config.yaml
num_hidden_layers: 18
hidden_size: 160
n_experts: 64
experts_per_token: 3
d_expert: 48
d_shared_expert: 64
hidden_act: "swiglu"
moe_layers: [1, 2, 3, 4, 5, 6, 7, 8, 9, 10, 11, 12, 13, 14, 15, 16, 17]
router_score: "softmax"
normalize_top_k: false
routed_scale: 4.62
balance_loss: 0.0101
balance_bias: false
router_z_loss: 0.001
n_groups: 8
groups_per_token: 2
init_std_router: 0.0083
lr_router: 0.00033
num_attention_heads: 2
num_key_value_heads: 2
head_dim: 64
vocab_size: 4096
norm: "rmsnorm"
norm_place: "pre"
norm_eps: 1e-05
positions: "rope"
rope_theta: 1000000.0
rope_fraction: 1.0
qk_norm: false
attn_scale: 0.125
tie_word_embeddings: false
parallel_block: false
init: "normal"
init_std_qkv: 0.0367
init_std_o: 0.00683
init_std_up: 0.0367
init_std_down: 0.00365
optimizer: "muon_variant"
learning_rate: 0.00736
beta1: 0.95
weight_decay: 0.046
lr_head: 0.00642
max_grad_norm: 1.0
warmup_steps: 200
schedule: "wsd"
decay_fraction: 0.816
decay_shape: "linear"
final_lr_fraction: 0.0
batch_tokens: [32768, 65536, 131072]
max_seq_len: 512
doc_mask: true
train_tokens: 341400000
max_steps: 4760
dataset: "wikipedia_en"
Below are experts of layer 7 (counted from 0) of a mixture-of-experts language model. Rows are named router (the router's row for the expert), gate (a neuron's input weights, with its number), up (a neuron's input weights, with its number) and show model dimensions 0-159. Each number is 128 + 32 x the weight over its row's rms, rounded and kept within 0 to 255.
Before each expert's rows: "gets" lists some tokens that make up at least twice as much of what it gets as of all text. This comes from a sample of Wikipedia text that the model never trained on. Tokens count by the router's weight.

# expert 44
gets: ".", ",", " A", " of", " O", " a"
router [163 117  89 101 125  95 129 136 126 100 168 141 156 147 124  82 158 115  83 152 155 187 151  95 128 120 119 171 221 124 128 111 139 111 104 175 128 176 137 161 144 120  76 162 130 134 186 120 131 113 144 161 143 101 181 111 141 146  68 132 126  76 151 147 110 156 106  93  83 174  72 120 123  99 112 138 142  80 132 198 100 150 161  91 151 136 161 161 152 255 183 112 120  89 111 125 106 128 141 139 132 121 191 116  94 149  87 132 130 112 132 165 161 154  83 165 140 165 149 129 118 111  94  99 167 171 130 119  92 186 133 158  53 153 174  93  96 132 116 102 166 160 158 126  96 111 120 143 163 127 152 149 140 126  96  97 132  95 143 119]
gate0 [119 154 138  94  95  73  43 152 165  71 119  83 165 157 146 119 101  89 125 149  88 129 118 120  91 162 104 156 142 137 150 117  83 140 114 175 131 138 146 166  60 125 155 112  87 115 167 122 109  93 125 108 177 145 154 150 144 131 142 156  67  66 120 159 139 145 124 182  77 114 133 184  97 167 100 141 107  87 125 108 106 125 193 180 125 145 172 133 165 124 114 138 152 146  87 169 184  93 133 167 139 105 112 131  85 148 110 151 148 122 150 139 170 102 137 155 161 139 176 115 146 138 155 155  67  60 149 110  88  89 138 151 126  87  89 134 146 174 105 139 167 180 134 101 130 154 174 107 155 180 130 232 100 137 172 118 131  72 116 169]
up0 [ 81  66 110 138 133 142 143 123  65 111 116  88 165 152 127  97 170 115 155 122 131 172 165 109  69  57 106 145 129  76 164 180 208 129 102 116  87 155 111 112 117  73 107 150 140 147 142 171 107 117  83 158 121 178 111  97 130 172 157 113 159  76 114 120 139 170 163 130 152 138 146 125 139  92 113  99  90  88 167 149  95 146  95 179 134 153  98 153 180  94  81 109 141 158 152  76  73 130  76 136 154  64 121 113 165 114 132 147 129  88  90 137 106 130 160 213 151 135 114 108 131  85 159 166 173 113 142  81 154  99 163 123  48 147 149 109 119 107 174 155 111  81 181 134 144 192 147 119 156 173 143 132 114 164 165 113 121 115 129 126]
gate1 [114 112  80 123  95 132 101 134  75  80 188 181  89 145  89 163 155 109 219 134 134 169 155 106  96 148 110 175 129 119 107 107 146 169 158 120 124 172 159 186 150 157 119 127 142 158  61 129 109 126 123 167  93 129 125 140 150 161  98 119 123 140 101 207 194  86 112 135  62 184 150  89  96 113 156  98 136 122 126 108 137 142 157  70 116 154 140 174 157  98 144 171 127 118 122 148  81 144 111 168 134 180 102 120 164 132  77  71 208 185 130 162 156  94 140 124 140 168 131 122 161 170  93  89 138 120 121 119 110 105 148 127  55  91 132 105 120 178 185 108 162 135  70 113 154  77 171 140 124 118 130 142 112  99 104 145 147 126  97  87]
up1 [ 86 142 155 154 170 128 151 178 135 137 115 117 130 119 145 101 116  98 115  70 140 114 142 108 186 172 166  88 114 128  97 116 136 104  82  93 183  72 103 108 150 119 104 114  78 204 136 181 157 143 113  99 118 146 142  90 125 162 123 138 150 102 157  10 118 151 142  98 152 114 171 120 121 112 131 157  86 116 111 161 166 107 147 113  95 124 144 142  94 141 174 127  97  99 146 118 126 148  89 136 146 125 171 160 142 162 102 162 121 120 216 169 121 165 175 116  90 135 159 105 144 117 106 117 196 124 139 155 135 133  81 154 106 183 111 158 130 161 106  63 179 131 237 168 121 164 133 150  84 146 122 154 169 144 187  66 111 110 121 118]
gate2 [149 154 102  95 100 129 123 128 145 133 178 150 126  89 126 134 100 140 169 125 192 120 129 193 211 107  83 144  76  85 103 145  66 116 125 135  98 107 140 154 141  95 151 113 145 117 120 154 133 105 144 165 118 119 150  63 169 132 105 188 110  59 100 107  90 140 119 144 139 133 133  99 169 137 117 116  94 143  52 101 157 134 139  85 153  70 128 106 140  38  78 126 154 157 208 169 129 102 104 134 154 110 129 107 128 122 106 152 112 146 202 183 139 118 158 102 127 139 179 130  99 161  77 182 149 160 167 117 128 175 136 124 111  86 120 126 109 201 137 155 137  96 135 136 150 125 186 114  99 108 112 165 182  98 139 135 179  73 159 179]
up2 [185  81 127 116 146  88  52 189 116 112 108  81 125 109 162 168 185 151 106 116  68 143 165 144 153 141 171 101 113 140 122 145 145 167  98 151 140 150 137 196 132 145 122 149 160 143 114  74 147 117 149 123 132 127 101  82 124 128 145 116 105 140 141 103 180 180 166 151 146 125 144 159 194  75 123  85 144  58 120 155 134 129  76 161  68 171  97 153 120 177  96 119  48 114  78 115  78 165 140 107 142  86 131 135  86  95 110 106 149 104  70 143  68 137 122 157  91 122 102 133 120 138 142 117 130  98  85 110 133 131 215 135  96 113 147  76 130 107 112 133 100 140 115 182 128 174  70  97 115 163 100  47 164 148 118 159 129 132 122 146]

# expert 15
gets: "\n", " (", " in", "ia", "ro", "i"
router [136 172  86 107 110  87  95 185 172 133 168 109 129 183 119 105 185  97 124 178 139 118 163 120 110  95  74 156 175 174 107  97 142  91 108 132 123 146 107 162 145 108  97 119 151 113 155 102  94 118 163 165 129  97 148  83 170 156 104 175 134  89 137 178  89 186  78 135 103 123 111 151 203 102 110 106 201 125  88 133  97 113 159  69 124 170 146 189 140 211 145 112 159  76 110 156  95  73 136 173  98  80 129 136  85 171  84 127 172 129 162 157 155 153  95 100 130 153 164 105  95 118 113 133 143 173 108 137 130 157 174 138 167 130 171  95  73 146  91 134 136 152 150 133 111  94 146 136 139 120 173 156 155  71 104  76 117 101 127 129]
gate0 [210 127 115 141 112  58 134 150 167  82 106 169 132 132  77 114 112 113 211  94 137 100 133 125  92 114  67 120 140 158 107 102 121  81 146  93  97 117 137 155 181 138 111 161 103  98 132 139 201  76  87  98 145 103 190 128 121 109 109 151 130  89  63 144 156 146  74  98 108 141 131 167 154  56 105 131 199 111 178 131 132 132 137 134 208 109 140 113  59  69 117 149 180 150 132 176  91 164 103 100 143 123 183  92 104 153  79 129 118 144 197 134 113 170 104 116 106 175 126 122 162 143 129 115 156 192 124 131 139 106 100 158 149 133 154 119 149 109  98 160 151 139  84 135 151  87 120 151 142 105  87 143 124 150  91 101 130 134 168 146]
up0 [162 169 114  99 152 118  86 145 125 116 141 155 164  80 146 129 128 155 119 161 106 108 183 135 115  99 127 147 206 119 107  54  62 191 112 107 130 147 157 121 112 173 156 107  77 126 173 173 107 132 153 141  77 141 172 106 151 117 153 141 119 120 136 127 119 138  92 164 117  64 126 104 146 204 166 187 143 128  97 171 114 156 155 174  92 128 180 114 135 128 137  74 151 167  65 130 128  78 166 125 104 112  90 143 162  93  85 102  89 149 113  68 110 109 131 139 127 113  95 124 105 193 103 199 118 149 175 161 118  78 134  94 101 156 142 178 167 169 158 143 171 181 118 141 154 115 145 133 106 118 122 127 153 128 207 141  76  96 157  97]
gate1 [147 146  69  75 128 174 121 145 151 187  99  59  93 166 185 152 137 129 136 109 139 149 164  53 132 128 117 152 142 127 138 154 164 139 141  96 196 176 150 153 129 147 138 142 181 118 147  90 157 145 179 138 139 103 151 120 108 102 190  92 106  95  95 143 159 138 136 122 117 144 131 111 154 121 199 131 183 147 140 193 142 122 109 141 152 138 133 138 120 135 129 167 115  95 141 178 145 144 121 191 129  96 143  84 139 137 132 208 144  71 168 112 184  93 153 102 143 146 172 151  87  97 157 140  97  97 121 163  75 162  99 211 139 109 146 143 146 128 122 150 156 133  69  97  93 130 164 124 156  99 143 142 129  92 148  43 115  84 176 191]
up1 [128  82 162  81 108 100 114 132 125 187 116 167 111  34 122 100  91 144 124 146 107 165 150 104 143 122 123 139 159 121 135 134 140  89 166 202 159 157 176 139 128 151  77  97 164  64  45 133 144  89 137 181 130 117 108 103 121 182 125  30 102 168  70 157 156 154 153 118 111 154  91 116 140 140 124 170 163 144  85 155 165 106 128 155 124 136 117 124 118 115 134  86 146  65 138 178 103 144 157 144 135 140 141 143 131 130 121 144 134 129  82 165 146 171  90  63 157 111 166 133  85  95 152 146 143 115  86  46  96 119 103 132 159 154 108 119 118 140 169 125 160 142  77 166 188 178 131  96 108  68 122 113 177 149 158 138 157 134 127  80]
gate2 [192 145 142 136 116 140 101 185 105 118 102 165  88  86 117  73 132  49 148 146 137 102  47 138 185 103 104 132 167  96  65  90 139 160 112  94 122 129 154 167  72 197  76 105 110 181 108 127  68 135 112  85 105 130 145 120 114 155 118 109 167  86 129 181 100 154 109 151 129 126 137 121 149  52 141  99 121 137 124 184 114 135 160 153  84 136 176 153 111 178 119 101 106 113 130  92 158 119 134  76 113 185 134 174 147 125  91  72 148 121 179 152 161 118 147  90 188  94  80 128  95 142 137 120 168 119  92 132 143 148 228 136 142 118 144 145 156 116  80  88 147 144 129  72 159  99 133 118 130 134 145 130 160 136 144 124 148  95 130  79]
up2 [ 98 139 133 165 147 140 130 135  84  47 111  58 108 184 118  97 111 145 147 105 167 112 163 162 133 111 121 125 129 172 141 148  97 197 172 143  74 166 111  69 183  77 111 149 143 171 128 173  81  90 131  86 159 157 154 180 100 123 128 111 123 168 149 122 145 119  60 105  72 153 163 125  84 101 133 177 161 129 123 127 111 170 124  84 141  93  92 127 154 154  95 149 144 151  91 103 136 113 121 147 172 116 139 163 176 158 127  93 189 165 170 148 216 132 104 112 141 134 125 182 119  67  82 151  86 131 142 153 177  72 114 105 124 103 158 117 124 149 113  99 134 129 180  78 133 107 152 141  91 174 158  93  95 177 137 149 135  93 117 163]

# expert 25
gets: ",", "'s", ")", " v", "ist", " the"
router [116 181 111 101 102  97  64 138 150 116 158 134 134 180 109 100 181  82 109 144 149 144 144 121 114 103 111 124  73 138 102 106 166 116 100 155  83 170  96 166 148  97 104 167 147 102 172 128  90  82 129 140 161 121 147 107 143 122 109 133 184 108 133 138 109 156 154 116 112 164 104 127  36 112  73 115 120 104 109 164 100 151 148 137 139 164 149 168 137  65 150 119 148  81 115 173  94 114 150 151  95 118 166 133 124 142 123 143 151 117 142 147 138 155  93 140 133 130 168 151  86 102  88  93 146 127  87 156  80 157 154 144   0 136 137 126  67 154 103 114 130 167 130 166 103 106 137 152 151  84 142 134 147 124 157  93 146  96  26  97]
gate0 [190 118 138 114 104 108 129 179 110 137 137 154 125  85 137 100 170  96 116 141 115  98 173 118 114  84 128  35  96  89  62 158 121 108 146 114 113 163 191 166 127 134 112 143 128 193 161 148  95  85 134 122 139  94  87 110  95 199 102 125 104 112 174 187 137 165 113  91 120 128 204 131  89 140 168 174 167 172 120 146 135  93 193 119 120 120 172 108  95 152 123 127 163 129  91 102 155 190 186 132  79 114 128  95 104 134  98 129 149 134 117 126 112 127  42 155 117  94 126 103  80 133 158 105 118  79  89 165  81 138  76 182  93 137 146 186 110 112  99  65 138 128 188 168 109 118 122 122 146  83 115 100 136 129 119 153 152 134 106 144]
up0 [112 140 120 105 105 122  74 175 164 153 122  80 105 125 123 102 144 121 136 194 183 134 133 104 188 194 149 125 161 158 111 125 142  93  88 148 168 162 133 121 128  92 119  70 195 135 126 154  94 116 124  86 151 139 199 137 106 156  52 137  95 130 122 134 193 121 131 136  96 134 145 113 123 103 143 159  94 170 146 127 140 104 150 157  88  99  70 114  99 124 172 160  94 165 113 112 103 138 158 116  84  75 156 150 202 124 143 130 165 121  86  99  81 137  48 143 130 126 143 146  84 128 100  99 130 171 150  74 179 123 160 142 169 226 124  62 145 126 106  82 158 114 118  70 104  81 122 147 150 142 120 158 118  71 150 162 132 124 102 121]
gate1 [179 141 123 182 111 158 130 139 121 188 126 193 128 189 134 106 162 166 133 153  96 106 147  68  99 141 147 114 144 122 123  76 174 116 128 138 118 206 170 130 118 126 139 151  99 124 132 141 151 103 136 175 149 107 127 104 143 196 144 126 176 120 141 154  97 186 104 133 132 153  96 125 158 140 155  91 181 137 152 101 121 182 101  65 118 122 122 124 172 156  53 122 111  83 118 109 165 132 155 159  57 150 137 144 124 136 153 148 156 112 144 156 150  85 133 123  93 162 144 185  76 102 111 117 119 107 119 150 205 120 129 106  97 113 135 106 132 125 112 184 126 129 171  85 122 184 122 136 163 180 115 127 150 180  82 141 255  99 116  90]
up1 [114 153 143 116 102 176 139 148  45 134 113 140  60 108 101 186 102 133 160 183 166  93 163 134 132 128 143 129 110 193 179 129 169 143 187 149 129 148 151  92  81 112 106  88  96  87 137 104  79 150 131 133  82 164 136  90 122 158 206 107 146 117 106 131 162 115  55 154 123  97  89 125 115 126 169 115 176 125 158 157 164  74  96  94  89 139 133 220 160 124 126 110 110 104  73 131 163 119 144 169 165 111 105  93  96  78 154 139 136 120 125 153 218 174 129 189 151 107  97  98 160  72 104 115 156 131 134 137 159  59 127 133  75 101 111 121 131 132 126 120 178 140 137 177 153 161 126 118 182 113 133 125 116 121 120 131 119 153  81 128]
gate2 [ 66 140 122 154 122 158 126 187 147 116 148 121 138 103  60 155 109 127 118 168 130 114  94  94 131 164 100 115 129 149  51 135 164 118 116  97  89 158 118 141 178 122 166 113 126 114 152 150  49 133 115  82 143  73 135 151 161 110 102 124 164 129 182 116 184 201 139  93 128 175 124 148 139 161 108 163 124 131 168 122  90 169 100 167 147 121 149 158 156 136 176 100  74 170  91  82 133  63 136 102 132 167 123  46 118 117 151 144 139  90 160  51 127 102 121  76 155 131 171 106 139 105 175  96 152 144 181  86 127 149 167 119  59  88 113  76 172 130 124  81 187 154 153 115 108  95 111 139 124 113 122 168 154 119 104 163 120 123 106  76]
up2 [117 129 131  93 159 168 129 168 124 140 135 196 162 113 119 102 162 100 189 135  98 132 144 112 153 114 105  88 144 111 178 166 116 136  96 190 126  82  39 154 162 118 209 141 164 116 114 117 140 107 132 145 144 143 101 147 179 116 151 162 153  95 119 123 144  86 157 138 132 121 148 103  82  76 134 117  58 111 100 144  88 168  94 108 136 111 126 104 187  82 132 179 172 150 112 116 118 148 159 137 166  91 117 126 204 150 124 140  92  95 140 117  90 144 116 155 137  89 150 196 122 159 118 137 110 107 171 172 151 108 141  90 165  74  98 119 127 194 138 133  90 150 117 246 117  97 153 118  89 140 151 170 179 112 170 125  99 138  97 170]

# expert 35
gets: " and", ",", " the", " m", "F", " in"
router [123 128 112 164  97  77  56 181 156 104 155 142 155 149 118 147 120  97 116 149 157 142 147 106 124  85 137 173 144 160  91  68 150 103  89 187 111 160 115 201 105 101  99 126 152 106 160 147 135 108 187 164 145 106 142  90 152 166  94 138 170 122 152 146  91 159 110  84 102 164 112 172 220  90  99 133 156  98 144 141 112 189 160 119 121 136 135 148 151 126 154 121 185  85 116 162  86 104 149 142 130 115 135  98  77 160 109 128 164  99 173 152 115 142 136 146 139 139 155 157  82 113 110 110 175 176 103 123 126 142 157 142   0 186 145 103  80 158 110  91 144 134 138 159 104  84 130 135 140 136 159 133 154  70 112  99 171 109 107 120]
gate0 [121 154  99 154  88 109 106 112 123 157 110 168 108 166 156 150 149 143 133 127 102 125 133 119  60 123 104 137 124 127 136 212  85 178 123 136 103 138 128  93 151  99  76  91 176 140 129 117 148 145 192 168 150  94 169 116 169 221 152 111 137 156 149 108 123 150 116 105 162  90  88 192 165  99 171  75 118 146  74  97 146 147 126 135 113  91 143 152 168 115 154 141  85 121 108 140  91 151 120 102  91  94 125 113 131 103  63 135 128  83 147 102  61  70 151 126 146 129 107 129 102 100 160 131 177 151 144 139  78 179 120 144 146 172 146 139 110 146 112 139 135 161  90  95 164 150 142  96 134 156 140 152 191  86  44 189 186 113 212 150]
up0 [ 89 115  50 191 150 127  74  85 104 213 108 198 112  38 167 204 144 104 120 108  97 161 140 138 143 138 156 110 101 143 138 173 164 158 144  89 129 115 147  92 119 139 155 129 142 114 128 102 118 168 193  65 126  95 141 155 166 151 160  53 122 127 178 141 143 108 135 121 155 132  99 136 107 130 199  76 104 189 126 118 111 160 153 162 129 116 169 111 149  78 177 157 137  86  96 132 134 144 137 137 144 130 109 105 145 125 109 118 188 117 128 122 125 152 138 145 175 167  34 149 155 125 136 115 116  87 146 126 116 173 161 151 100 127 145 170 131 124 123 121  88 140 139 194 164 109 143  69 119 179 103 115 117 120 101 159 141  95 148  92]
gate1 [143 114 100 133 180 101 143 106  82 166  98 145 163  86 129 107  96 144 144 173 171 112  90 149 119 101  61 170 164 150 130 136 214 131 103 135 136  86  80 106  83 119  85 112 147 173 135 186 100  92 158 143 103  71 171 148  71 103 148 142 104 122 162 216 149  86 140 132 134 139 145 104 191 122 160 173 177  83 125 168 115 131 116 140 162  93 148 113 151 140 148 197 134 115 103 207 101 102 190 144 126  77 143 105 124 201 153 104 132 127 115 123  56 184 112 113 130 114 184 106 100 126 118 161 121 173 118 193 138 155 175 154 124 132 150 130 157 193 121  83 141 135 115 108 102 123 143 111 134 147 100 151 151 121 117 151 148 100 158 126]
up1 [114 127 108 126 144 149 135 109 117 209 101  85 129 122 165 163 117 118 146  54 188  68  65 134 123 113 141 195 144 120 122 110 124 100  97 115 156 116 100 181 100 121 175 125  60 128 123 167 139 141 142 127 114 140 183  95 162  79 163 132 106 114 140 171 104 170 125 115 149 104 135 172 123 181 124 129 143 149  87 107  47 137 115 137 162 146 151 176 129  90 162  78 101  86 139  91 145 141  73  66 143 151  70 129 112 131 114  85 171  83 116 148 113 124 117 107  88 138 168 151 123 143 130 123 121 136 178 145 177 190 131 171 171 217  55 119 135 104 129 163 123 118  81 148 182 177  99 155 137 128 113 156 168 164 149 169 111 103 128 120]
gate2 [120 114 120 142 157 116 119 161 141 112  84 116 145  98 114 104 142 141 147 161 180 119 112 134 128  82 163 220  80 171  93  84 156 189  51  70 174 131 150 124 129 111 118 106 154 126 121 110  88 124 152 185 183 142 151 146 196 127 148 153  82 195  59 151 116 159 156 124 131  80 100 166 166  75 139 158 156  70 158 148 115 122  86 114 142  67 129 132 116 149 124 112 106 100  89 192  88 117 123 143 127 152 159 132 173 130 135  82 148  98  99 140 124 121 120 157 158 122 175  94 147  90 144 156 139 147 192 149 160 143 168 140 100 155 141 151 138  65  90 111 104 105  59 111 155  63 138 143 140  81 124 165 151 117 180  95 157  93 154 128]
up2 [ 96 156 133  94 144 176 175 130 117 147  71 116  61 171 179 132 140 136 129 141 195 137 170 165 130  77 148 136  51 152 155  84 157 125 143 119 155 105  87  77  99 170 167 177 101 152 111 158  80 129 115 107  96  86 103 101 145 162  62 109 100 215 145 129  92 109 112 153 119 164 138  55 122 128 101 147 120  99 104 136 117 149 100 139 123  99 158 165 149 173  99 219  79 118 132 173  89 120 116 146  56 126 105 120 129  82 111 121 181 158  83 151 138 128 101  68  89 125 143 124 128 161 118  97 164 159 168  85  83 166 134 155 148 189 168 132 157 127 168 110 116 131 107 138 154 112 115 124 114 141 109 138 102  76  84 124 138 159 120 113]

# expert 28
gets: ",", " to", "in", "re", " was", " G"
router [172 121 126 114 134 120  76 142 186 108 173 167 146 144 118  94 155 110 119 161 179 151 152  97 113  95 107 189 163 145  96 105 113 127 108 169 117 169  93 160 141 146 108 112 180 110 139 123 106  75 156 154 132  70 152  67 145 130 133 153 186 115 142 138 116 158 114  81  95 138 122 172  12  97 122 135 139 112 117 159 115 136 140  96 160 152 171 170 123 131 134 120 140 138  94 153  86 111 137 172 106 129 165  76  88 159  99 153 157 117 173 127 160 124  90 197 140 149 159 163 122 126  72 112 149 154  96 165  70 159 125 130 137 147 184  95  94 127  79 101 156 163 177 137 149  91 156 145 123  86 165 170 150 110  87 165 163 127  36  72]
gate0 [146 137 118  85  96 137  88 123 149 145  90 169 136 174  97  32  91  92 126 180 137 148 142 146 121 125 124 132 122 122 157 184 114 140 147 108 118 154  88 131 161 110  64  78 133 120 123  63 125 171 105 111 111 122 122  90 168 165 120 100 210 109 152 154  77 111 147 168 120 131 137  72  92 107 125 114 125 166 123 165 122 152 228 205  98 142 105 108  96 156  84 104 118 100 123 142 106  98 144 181 149 120 158  97 139 111  82 153  88 101 138 124 150 110 133 144  87 165 215 132 129 107 110  74 148 151 127 182 136 131 124 122 175 192 131  99 115  74  96 126  98  98 122 117  74 139 157 125 158 143  76 166 167 118 116  79 125  93  93 167]
up0 [ 91 126 165 144 114 124  90 108  85 195 136 140  93 115 152 113  72 108 150  48 178 130 154 122 111  56 146 132 173  91 126 164 132  74 165 154  93  72 136 154 130 133 139  68  88 140  98 118 112  92 148  52 139 107 119  84  86 136 158 150 138  76 157 145 119 112 143 119 110 151 166 162  92 116 177 161 158 179 130  97 109 129 126 106  95 193 144  96 123  90 186 162  84  95 121 129 157 123  92 103  96 134 138 115 169 119 139 122 121 132  93 146  94 132 112 120 132 143 142 124 215 100 128 137 110 148 115 104 117 208 114 218 171 108 170 166 119  89 170 133 135 100 120 174 124 109  92 172  72 170 137 148  73 135 147 109  83 144 110 120]
gate1 [170 132 111 110 145 104 144 109 128  48 143 139 104 221 154 148 141 138 141  87 103 133  95  58 151 159 134  86 139 164 167  68 138  84 140  92 167 117 120 147  75 147 124  74 177 129 157 107  96 139 147  90 100  81 138 117 113 138 158 130 133 114  88 160 105 104  78 116 105 128 114  97 177 107 107 191 176 147 138 159 142 161 129 126 192 147  52 167 184 100  78 149 127  81 143 138 121  98 160 203 162 119 103 164 157 162 105 119 116 172 148  71  94 104  74 185 148 111 137  78 121  83  83 101 130 159 116 164 101 146  84 101 112 159 137  77  97  74 153 119 132 165 140 135 134 155 135 177 124 155 125 104 151 115 116  83 101 139 153 133]
up1 [101 112 122 123 183 100 125  93 110 110  73 156 149 136 178  85 161 104 115  91 143 157 106 123 159 105  97 154 187 154  73  87  94  82 171 184 142 158 135 140 143 124  84 127  75 132 111  94 163 126  85 128 119 151 105  96  90 138  70 100  54 147  81 103 122 160 124  93 103 145  91  99 124 152 134 126 158 134 112 208 164 162 164 100  40 145 103 121 133  57 134  48 114 168 162 118 124  75  91 129 134  94 103 149 119  76 153 133 102 170 115 188 116 120 132 135 140 181 176  92 127 115 116 173  80 152 135 102  66 114  93 154 147 180 200 120  98 105 128 140 139  99 147 139  90 141  97 175  97 164 144 124 141 130 122 105 120 147 128 146]
gate2 [143 100  65 103 106  97  71 137 147  98 124 165 120 144 108 129 142  95 131 157  82 103 128 145  31 146  87 106  83 111 122 105  91 173  65 146 109 112 146 122 135 142  98 139 179 127 114 172 136  83 113 124 161 100 100 131  47 126 105 137 129 161 142 177 144 139 160 132 116  96 177 100  74 112 124 111 132 122 149 155 146 153 117  90 109 133 116  69 118 148 157 133 186  62 132 154  85 175 134 229 102 178 153  99 159 126 119 174  70 128 121 149 195 102 107 164 184 133 104 111 128 157  92 142 130 138 128 124 170 194 130 128 151 108  73 140  87 130  93 129 165 157 179 133 119 148 142 161  74  78 129 177 143 118  80 161 152 156 102 115]
up2 [103 112 186  95 147  88 172  93 153 153 104 129 133 112 140  91 144 125 127 193 114 147 115 166 174 103 161 167 123 138 141 139 151 152 114 136 108  73 147 158 108 101 164 111 159 148 110 127 111 147 120 154  44 128 128 154  89 191 150 111 177 184  57  89  84 100  40 118 123 123 141  88  78 126 128 147 127 125 137 127 102 104 119  97 100  92  90 150 152 152 147 126 189 118 164  97  94 163 134 132 130 186  67 196  86 148 132 108 140  96 113 140  60 117 115  81 123  89 137 135  86 177 175 116 149 157  86 111 142 137 153 180 161 145  91  56 122  72 154  83 151 135 107 159 160 127 152 103 138 145 117 168 145 131 207  88 120 121 155 150]

# expert 31
gets: " |", " to", "1", "2", "19", "en"
router [172 138 119 116 125  99  73 132 170  65 197 150 158 132 140 143 151 111 123 161 160 200 130  90  88  81 107 185 114 157 102 111 148 108 138 160 108 146 113 164 184 104 130 127 141 113 132 146 109 123 184 157 142  73 152  89 139 138 134 167 157  72 156 162 114 127  96 102  82 106  83 117 175 118  78 107 150  81 104 167 123 173 155  93 134 117 175 160 135 130 134 109 170  78 108 163  56  98 163 199 104 128 154 107 105 155 109 140 135  92 167 169 108 123 128 158 141 154 105 120 116 119 117 125 165 138  88 169 138 161 129 150 172 165 168 118  95 123  93 127 156 171 136 121 134  75 174 145 150 106 168 153 161 110  82  17 161  64 127 113]
gate0 [103 134  97 151 163 158 181  86  99 100 124 119 136 109 123 109 142  93 117 150 148 165 109 159  94  36 112 167  88 162 110 180 133 134 115 158  95 166 117 196 160 118  69 197 206 134 138 168 179 115 112 132 151 161 176  92 112 125 120 140 154 109  83 204 150 185 127  82 176 121  74 103 180 144 111 135 120  99  93 142 121 113 108 149  90 134 100  83 194  91  94 101 117  97 134 116 142 191 177  99 113 138 172  99  74 117 155 125 112 117 115 133 157 152  69 167 169 132 137  98 164 118 173 105 140 136 144 124 163 143 132  97  89  68 175 156 117 125 157 114 159 168 134 167 188  97 132 122 137 143 156 116 153 100 158 117 180 120 135 140]
up0 [143 135  55  70 107 172 127 144 180 129 142 121  79 187 165 107  96 100 134 159 118 156 136 109  89 104  71 105 165 155 160 119 153 189 112  94 116  95 156  47 139 135 103 155 129 140 182 120 170 104 139 153  94 111 168 169 126 136  70 127  66  92 167  91  66 178 108 104 135 158  90 129 107 159 135  61 191 138 100 127 179 116 112 115 131 112  90 175 142 135 114 130 165 196  93 111 105 122 141 122 134  95 157 101  85  82 166 123 155 157 171 117 162 107  84 135 105 137 112 178 130 146 158 154  72 110 147 137 149 122 139  89 108 163 143 193 107 139 119 129 117  90 122 127 114 149  78 115 104  98 128  97 106  86 160  73 180 160  72 121]
gate1 [172 149 116  88 102  90 161 124 122 105 132 105  91 127 139 169 192 125 159 161 113 121 132  75 108 103 166 146 134 101 101 151 125 111 149 138  79 142  90 161 198 132 129 159 133 122 122 115 168 118 199  91 172 146 105 142 159 144 108 123 142 143 176 132 105  95 134  33 107 145 206 151 130 120 117  96 125 170 124 103 126 151 129  76 103 155  95 137 128  91 119  74 145 180 127 166 140 156 155 156  82 125 102  81 130 130 176 132  92 122 176 192 114 148  96  97 155 142 150 125 117 131 141  68  79 153 144  91 150 150  87 120 142 110  21  82 105 177 137 131 156 101 195 132 150 167 128 151 167  74 110 167 128 118 114  76 179 110  63 127]
up1 [144 123 116 115 158 136 162 149  91 142 101 183 134 211 144  95 172 104 170 188 180 173 109 180 167 126 162 148 109 136 183  65 199 113 117 126 166 111 157 114 142 176 173 174 136 105  65 135 120 124 142 177 147 157 162  95 174 137 103 115 111 162 142  69 153  94 112 182 107 146 149  53 129 143 154 117 105 160 131 128  90 164 125  89 137 140 151 144  78 122 144 144 117 107  65 132 143  71  98 107 181 119 150  56 145  99 133 101 121  88 103 108 157 116  94 133 143 122 189 145 103  55 118 125 171 116 157  89 130 112 128 150  90 135 150 134 129 144 145  56 140 124 129 133  98  87 177 134 145 156 127 126 122 118 123 122 197 126  63  91]
gate2 [155 120  81 130 120 148 150 138  91 176 136 154 120 154 155  91  93 115 146 113 131 147 114 143 129 114 134 172 129  74  65 145 130 132 119 179 111 125  97 167 150 109 109  78 144  38 204 180 104  66 112  48  88 110 126 108 185 152 116 111 165  88 138  75 111 135  89 131 140 138  70  70 138  68 156 102 142 115  89 136 173 114 135 137 142 100 165 182  87  95  86 114 135 128 133 143 139 128 105 138 171 166 102 147  94 118  93  99 152 154 143 137 149 144 153 194 113  69 167  49 129 170 147  94 164  73  98 117 105 109 175  90 104 144 150 132 134 161 132  97 168 153 143 109  88  74 163 139 104 126 109  99 163 119 187 160  96 166 139 113]
up2 [151 168 156 150 109  92 118 116 156 115 112 118 176 184 104 128 160 131 129 185 159  99 124 128 144 160 141 172 174 140 175 125 173 148 139 137 202 139 134  93 105 129 149 122 110 153  63 137  58 109 181 179  85 187 132 159 105 156 148 179 133 130 133 168 131 173 132  97 144 136 187 117 121 121 118 156  95 131 131 143 112 175 148 115 162  57 118 101 141 120 134  74 115 143 160 130 189  83 150 119 133 138 181 185 153 162 153  87 107  79 106 142 130  95 148  87  58 146 111 157 126 119 144  94 111  98 143 114 148 172 151 144 212 159 115 148 106 155 119 112  88 158 132 128 119  77  89 205 103 191 132 111 134 196 161 181 132  79 116 119]